config = dict(
    num_hidden_layers=9,
    hidden_size=384,
    n_experts=64,
    experts_per_token=2,
    d_expert=112,
    d_shared_expert=192,
    hidden_act='swiglu',
    moe_layers=[0, 1, 2, 3, 4, 5, 6, 7, 8],
    router_score='sigmoid',
    normalize_top_k=True,
    routed_scale=1.0,
    balance_loss=0.000672,
    balance_bias=True,
    router_bias=True,
    init_std_router=0.0175,
    lr_router=0.000369,
    vocab_size=16384,
    norm='rmsnorm',
    norm_eps=1e-05,
    tie_word_embeddings=False,
    optimizer='soap_variant',
    learning_rate=0.00164,
    beta1=0.95,
    beta2=0.95,
    batch_tokens=[32768, 65536],
    max_seq_len=1024,
    train_tokens=417100000,
    max_steps=9025,
    dataset='wikipedia_en',
)
Below are experts of layer 2 (counted from 0) of a mixture-of-experts language model. Rows are named router (the router's row for the expert), down (a neuron's output weights, with its number) and show model dimensions 96-191. Each number is 128 + 32 x the weight over its row's rms, rounded and kept within 0 to 255.
Before each expert's rows: a language model's description of what the expert responds to. This comes from a sample of Wikipedia text that the model never trained on.

# expert 0
Single digits inside numbers, often the second digit after 1 or 2, in tables, scores and dates, plus position codes like GA, DF, MF.
router [145 121 143 122 163 142 155 131  66 125 155 184 140 134 109 148 150 109 138 163 155 128 123 117 143 140 114 104 208 194 202 130 148 121 156 123 151 116 155 155 132 133 143 150 127 191 126 133 104 136 116 142  98 128 148 174 146 116 122 149  79 126 158 153 190 103 129 154 100 172 170 160 160  93 145 103 161 114 138  93 122  89 113 154 160  85 188  98  81 160 115 134 162 120 136 127]
down0 [111 147 148 181 130 117 123 121  98 150 105 144  75 102 131 137 146 142 143 170 181  67 157 144  86 148 109 103 119  74 130 161 141  88 158 106 131 165 146 131 127  76 109 108 130  99 163 106 182 104 137 110 119 149 130  88 201 126 145 117 148 126 116 102 129 185 113 176  66 118  92 168 166 114  63 140 164 112  96 110 153 144 107 145 114  91  76 150 118 172 135 106 151  78 147  85]
down1 [137 161 178 184 172 146 117 103 132 119 112 137 109 122  81 192 106 169 132 104  83  98 159 147 166  88 127 119 171 172  74 106 130  94 106 126 120  55 146 112  97 131 134 143  89 131 108 156 145 107 137 113  76 107 118 108  94  87 129 141 117 112 145 141 163 154 158 123 103 108 128 131 108 146 144 144 118 148 186  95 163 133 145 200  81 130  92 145 106 162 126 107 160 112 130 110]
down2 [156 154 187 120  92 141 149 142  84 157 154 156 135  96 125 113  59  72 154 205 135 140 128 123 155 171 118 159  93 110 119 126  67 157 131 146  91 135 117 107 121 110 129 151 128 119 150 112 122 153 115  88 108 104 126 150 120  92 112 141 134 168 137 132 120 152  90 156 141 108 129 157 101 107 121  89 180 143 183 127  73  75 182 154  67 111 120 109  87 163 137 123 162 127 140 106]
down3 [215 114 130 112  59 124 155 139 171  99 124 110 199  83 165 158 204 139 148  79 147 138 135  94 116  98 135 150  67  37 103 153 140 123 151 150 143 122 135 132 137 162 228 143 108 128 140  92  88 146 167 170 156 118  89 170 128 148 130 127  78 145 115 125 175 129 175 107 145 189  94 112 172 129  90 119 139 127 177 112 145  67 124 102 127 159  80 140  99 108 148 100 121 135  43 156]
down4 [127 123 148 131 181 159 165  79 129 134 141  75 112 125  57  99 107 104 100 110 130 186 126 147 136 138 151 116 115  86 189 152 138 131  98  98 148 108 162 217 105 162 165 136 158 110 111  72  82  91 124 134 140 159 107 126 111 116  66 202 120 133  99 129 131 152 146 150  73 138 114 138 154 132 130 161 102 127 121  81 147  99 116 102 135 145 136  79 138 134 167 144 102 163  98 161]
down5 [180 151 112 180 124  81 129 137 130 116 123 143 141  81  82 104 200 102 129 118 159 153 160 162 183 133 153 126 150  90 136 100 155 111 132  48 153  85 126 117  99  97 155 111 150 109  75 137 122 167 113 106 129 184 126 105 117 110  84 124 141 130 159 169 120  97  49 106 118 165 142 188  98 144 116 119  92 158 129 144 132 138  62  68 152 108 127 124 160 175 136 118 173 153 132 167]
down6 [151 112  88 161 163 135 100  82  99 101 133 150 104 184 134 211  96 128 114 112 101  81 122  68  84 166 150  93 117 124 130 165  50 160 141 114 115 142 159 108 173 167 115 158 190 125  94 119  92  84  90 101  94 122 143 139  95 153 161 102 155 130 103  52 170  84 110 103  91 159 162 143  77 156  95 103 164 150  58  92  78 151 141  81 135 108 147  69 165 144 141 113  97 114 100 142]
down7 [121 181 121 109  88 138  89 129 127 153  71 142 108 103 170 108 126 129 129 209 208 134 148 142 112 124  98 144 129 115 151 106 123 161 130 105 154 132  81  82 113 119 116 183  60 158 155 138 103 196 146 173 152 156 124 145 165 130 160 123  76  63 140 140  85 155  88 162 116 106 139 142  95  93 124 103  93 189  89 191 124 131 134 104  86 164 100 126  93 165 143 137  52 166 161  78]
down8 [153 109 106 100 142 139 116 125  85  88 118  99 137 145 138 113 140  88 118 157 146 184  66 127  90 105 143 167 164  82 157 104 138 138 137 121  96 135  90 103  51 156 126 137 155  93  74  85  82 116  74 106 154 123 133 162 160 131 159 143 138  91 117 150  87 146  81  80 161 135 143 134 140 126 143 136  82 105 113 108  68 139 115 156 126 192 115 204 132  94 130 124  89 181 198 104]
down9 [124 156 117 110 170 130 153 123 116  98 117 122 130  97 128 122 124 145 162 164 137  91 117 167 101 143 152 129 142 119 139  97 134  83 118  76  84 131 141 109 130 145  93 116 159 176  73 136 104 113 117 113 112 103 114 135 162  40 156 124  99 155 122 133 129  91 118 207 143  96 134 143 128  91 149 112  94  79 155  91 114 128 111 108 146 150 122 131 155 124 154 159 142  81 110  71]

# expert 56
Prepositions and auxiliaries after a noun or comma, such as with, by, was, has, and the space before a year after a month and day.
router [130  99 186 154 152  74 131 119  45 113 177 157  79 134 166 165 141 162 122 145  95 189 103 103 148 100 118  82 153 170 180 102 165  74 146 105 163 142 181 120 188 173  87 181 112 132  85 145 120 129 135 158 137  73 185 116 103 161 207 201 154  91 128 167 125  79 164 168  93 109 146 146 100 119 163 154 141  90 131 111 136  84 100 151 133 105 135 108 103 166 131 110 105  93 204 127]
down0 [134 162 183  62 135 148 105  81 163 154 122 104 115 155  85 149 168 162  97 129 105 179 111 157 138 119  73 131 108 168 163 114 137 110 150  65 111 173 189 130 127 119 136  64 111 116 117 171 159 109 161 116  99  97 147 159  53 129 151 141  96 142 152 149 137 108  71 146 143 115  93 106 114  76 104 132 169  82  73 176 122 213 106 165  97 114 127 198 137 129 153 109 186 157  98 119]
down1 [121 141 144 116 131  72 138  98 216 110 124 123 139 127 120  97  79  74 142 148 122 150 175 177 153 187 150 111 117 119 124 128 155  99 146 172 164 140 144  81 106 156 188  56 156  98 141 154 130  78 125 120 114 109 174  64  93 122 132 138  82 178 104 106 105 111 136  83  75  74 123 131 143 101 131 114 102 140 113 192 128 132 156 167  90 193 113 127 187 119 122 128 119 150 145 200]
down2 [116  89  59 148 181 115 154 177 150 139 146 136  67 152 136 120 115 102 163 101  84  90 171 141 183  83 109 165 170 107 147 130  85 183 157 126 100 105 168 163  92 147  77 125 183 166 129 155 138 129 117 136 146 113 159 199 171  96 112 139 162 163  92 176 170 156 142 141 114 125 107  95 117 147  96 155 157  88  36 138 125 143 131 132 143 135 142 188 144 148  99 146 102 190 119 137]
down3 [ 76  96 173 114  52 144 139 129  60 136 132  92 134 175 123 103 135  87  41 115  68 181 159 159 100  65 119 114 182 126 127  98 175 179  79 169  95 154 117 131 147 147 161  78 149 152 157 163 105 135 150 124 119 169 114 131  90 133 130 148 147 128 151 165 172 155 189 146 113 147  98 176 152 159 157  96 128 100 151 114  82  60 147 136 189 149  54 153  65 154 120  97 141 151 176 103]
down4 [180 112 120 108 133 126 194 142 164 112 177 164 120  72  89 123  73 129 183 113 132 184 104 114 107 151 102  90 109 114 137 167 115 125 117 135 163 118 103  92 128 134 128 154 157  98  73 135 126 153 148 118 167 138 108 118 129  70 146 156 143 104  95 181  84  54  96 127  89 116 203 110 117 182 161 153 107 150 178 133 104  78 184 122 202 132  88 159 100 126 112 100  79 128 141 113]
down5 [ 74  80  93 143 149  91  81 219 177 144 133 187 100 169  83 133 134 105 107 167 123 124 179  95 129  92 163 102 126 162 169 179 137 116 129  78  93  83 129 154 124 151 100 159 107 130 150 182 124 117 130  82 121  99 117 178 102 150 134 140 134 127 158 134 120 125 180 102 160  97 139  69 152 202 135  84 116 102 118 169  69  96  98 124 148 151  70  60 110 135 114  94  74 101 105  96]
down6 [181  83 129 147  98 163 191 143 121  71 145 154  84 108 149 106  80 163 133 180  97 163 111 152 120  88 118  78 148 137 134 112 136 124 156  65 193 107  90 177 114 128 118 173 117 135 117 195 145 191 163 123 149  99  83 138 121 108  94 157 165 125 117 184 126  84 139 106 115 124 144 167 214  90 184 116 137 123 155  89 111 133 128 167  85 120  89 117 110 110 133 149 172  71 132 127]
down7 [109 146 132 176  76 163 103  10 212 137 160 106  95  92 125 110  70 103 113 156 136 110 119 142 112 138 158  82 150 120 115 100 148 152 144 120 114  99 105 142 114 136 173 143 139 134 127 149 120 133  75  74 100 181  65 147 118 105 195 160 128 143  65 169 152  38 118  97  74 151  97 149 137 155 147 154 164 176 135 153  90 113  65 152 118 131 127 117 129 141 100 154  93 112  89 146]
down8 [ 94 142 149 150 133 168 170 134 117 130 122 197  44 110  70 153 124 179 107 116 106 145 140 145  84 167  62 111 149  60 130 187  96 121 102 145 121  73 113 146 122  99 110 156 120  80 121 148 112 111  85  95 121 156 127 109 120 138 160 128  98 131  92 119 204  78 119  95 125 146 104 128 114 168 126 169 205 150 146 137 127 172 122 106  72 113 130 158  93 101 117 109 137 163 120 133]
down9 [200 139 137  94 128 192 110 114 151 113 130 101 138 120  94  88  79 148 136 156 129 180 128 168 162 107  95 108 152 110 126 174 156 132 136  87 131 135 116  97  96  95 201 156 173  70 104  95 103 143  99  60 165 159 150 148 113 164 121 167 133 104  78 120 141 123  97 124 116  72 117 147  96  87 174 154 121 135 153 129 123  87 171 134 127 115  93 117 134 156 134 130 103 140  92 126]

# expert 16
Forms of be and have right after the subject, often in opening definitions: was, is, were, has, been, also.
router [ 83  96 192 148 147 135 173 158 149 130 148 117 152 105 147 142 114 152 163 199 143 192 131 176 145 172 105 134 157 163 134 127 114 116  93 140 159  79 115 116 150 109 126 159  82 128 125  52 134 124 109 126 150  99 196  98 123 125 143 173 167  92 146 125 121 138 129 172  62 133 146  76 125 113 150 130 153 104 208 158 177 132 121 133 119 180 153 109 123 161 133 126 114  86 153 132]
down0 [132 152 121  99 101 116 154 111 112 133 153 154 137 130 153 101  88 162  48 142 122 115 113  79 125 160 186 101  99 163 101 157 166  94  71 147 141 170 101 143 110 127 138 162 101 115 124 122 151 128  99  84 118  93 122  96 133 102 151 138 157 110  91 156 139 117 157 202 121  97 120 142 131 156 123 135 159  99 154  88  71 129  99 134 119 121 163 130 101  91 103 117 104 121 155  45]
down1 [ 84 120  79 136 154 136 157 111 125 140 194  86  97 207 129 144 158 139 126 173  87 101 130 107 126 154 124 114 133 110 132 150 120 113 142 147 116 153 103 133 159 159 171  92  77 101 139 177 121 100 135 159 128 103 131 127 111 155  97 114 173 126  81 158 155 174 133  96  64 186 142 148 111 158 145 133 185 134 104  91 194 113 106 122 127 187 107 156 133  83 153 114 158 187  91 146]
down2 [101  96  61 172 166 130 161 182 154 133 171 120 164 106  97  96 104 143 110 122 150 140 163 101 166 169 147 109 128  84 125 107 170 109 104 137 142 183 124 116 138 115 145 114  57  69 137  83 104 124 174  80 103  50 215 136 138 134  87 116 198 107  95 182  98 130 127 155  87 142  82  68 115 143 101 157  89  80 167 140 153 153 186  53 175 138 154 104 122 164 172 119 138 136 125 130]
down3 [177 141 130 161 118 134 137 126  92 138  98 208  81 108  87 105 112 112 145 143 126 152 147 163 152  65 142 165 150 131 142 124 149 125 133  91 161 125 165 115 108 153 113 123 108 187 142 135 146 135 136 150 141 211  68 131  87  56 121 185 161 181 158 108 122  85  60 125 120 112 110 127 174 100 154 105 138 116 154 133 188 161 121 106 114 147 139 143 114  98 122 149 124 147 174 131]
down4 [ 74 166 125 164 149  98 196 101 184  92 195 108 154 128 119 111 130 129 112 114  75 136 123 154  78 146 170 123 120 181 129 122 107 153 128 121 104  90 102 133 137 147 114 130 100  57 147 135 102 178 111  60 136 159 105  30 135 144  91 192 110 160 104 104 116 155 134 105 139 109 173 167  99 112 143  78 123 106  75  54 148  95 109 125 144 150 162 139  66 143 128  97 134 106 187  93]
down5 [100  88 127 102 103 107 123 128 171  94 140 122 173 106 172 135 132 122 140 183 121 173 153 189  80  92 159 107 120 115 113 183 147 160  97  58 106 133 170  52 181 127 114  67 156  64 129 105 200 164 131 150 126  92 147 172 131 151  88 122 129 122 104 130 121 167 113  98 111 145 110 172 136  79 133 121  76 133 169 144 105  84  96 145  74 200  57  71 143 155 133 149 145 108 110 122]
down6 [108 136  99  55  89 108 166 120 136 149 114 151 120  87 166 123 165 148 122 108 102 119 115  81  68 131 125 132  42 107 118 149 119 121  79 102 118 135 140 123  79 125 135 154 197 142 134 183 128 120  96 144 114 116  72 170 153 128 135  90 138 134 122 187  90 112 169 128 176 175 140 185 133  94 171  84 116  86 132 137 154 171 128  96 166  97 112 108  81 102 166  87 133  67 174  95]
down7 [ 76  33 117 109 129  99 102  89 140 171 157  91 146 190  97  84 129  82 130  87  78  78 106 107 110  80  74 130 107 115 141 158  93 149 163 105 136 135  95 130 149 165 128 171 105 154 133 104  38 131  48 142 112 151 135 126  91 115 126 105 104 145  74  59 152 168 105 178 114 116  97 159 132  59 107 165 129 122 171 173 132 150 161 115 101  94 145 135 213 107  97 107 123 136 174 158]
down8 [104 144 180 110  71  89 127 116 132  82 112  69 148 155 164 127  88 136 119 176 166 176 110 129 221 173 162 135 112 159 171 125 128 141 128 106 160 173 152  62 139  73 119 113 177  56 135 121 147 157 143 135 116 136 108 146 123 142  95 136 139 159  94 166 134 132 159 123  85 137 122 149  85 150 134 152 171 136 170 126 190 132 129  84 128 135 141 193 143 152 141 122  99 112 169 128]
down9 [129 179 155 125 168 154 208 109  81  97 125 147 174 101  86 137 127 172 122  72 173  62 153  88 139 112 159 144 118  69 138 164  96 152 117  97 173 123 155  79  75  65 135 134 120 114 107 162 156 127  87 114 109 199 113 148 154 150  99 117 144 165 103 131 146 107 120 130 121 167  93 126 134 117 136 143 117 119  92 149 157 124 141 139  92 107 129 180 159 180 152  74 124  42 109 127]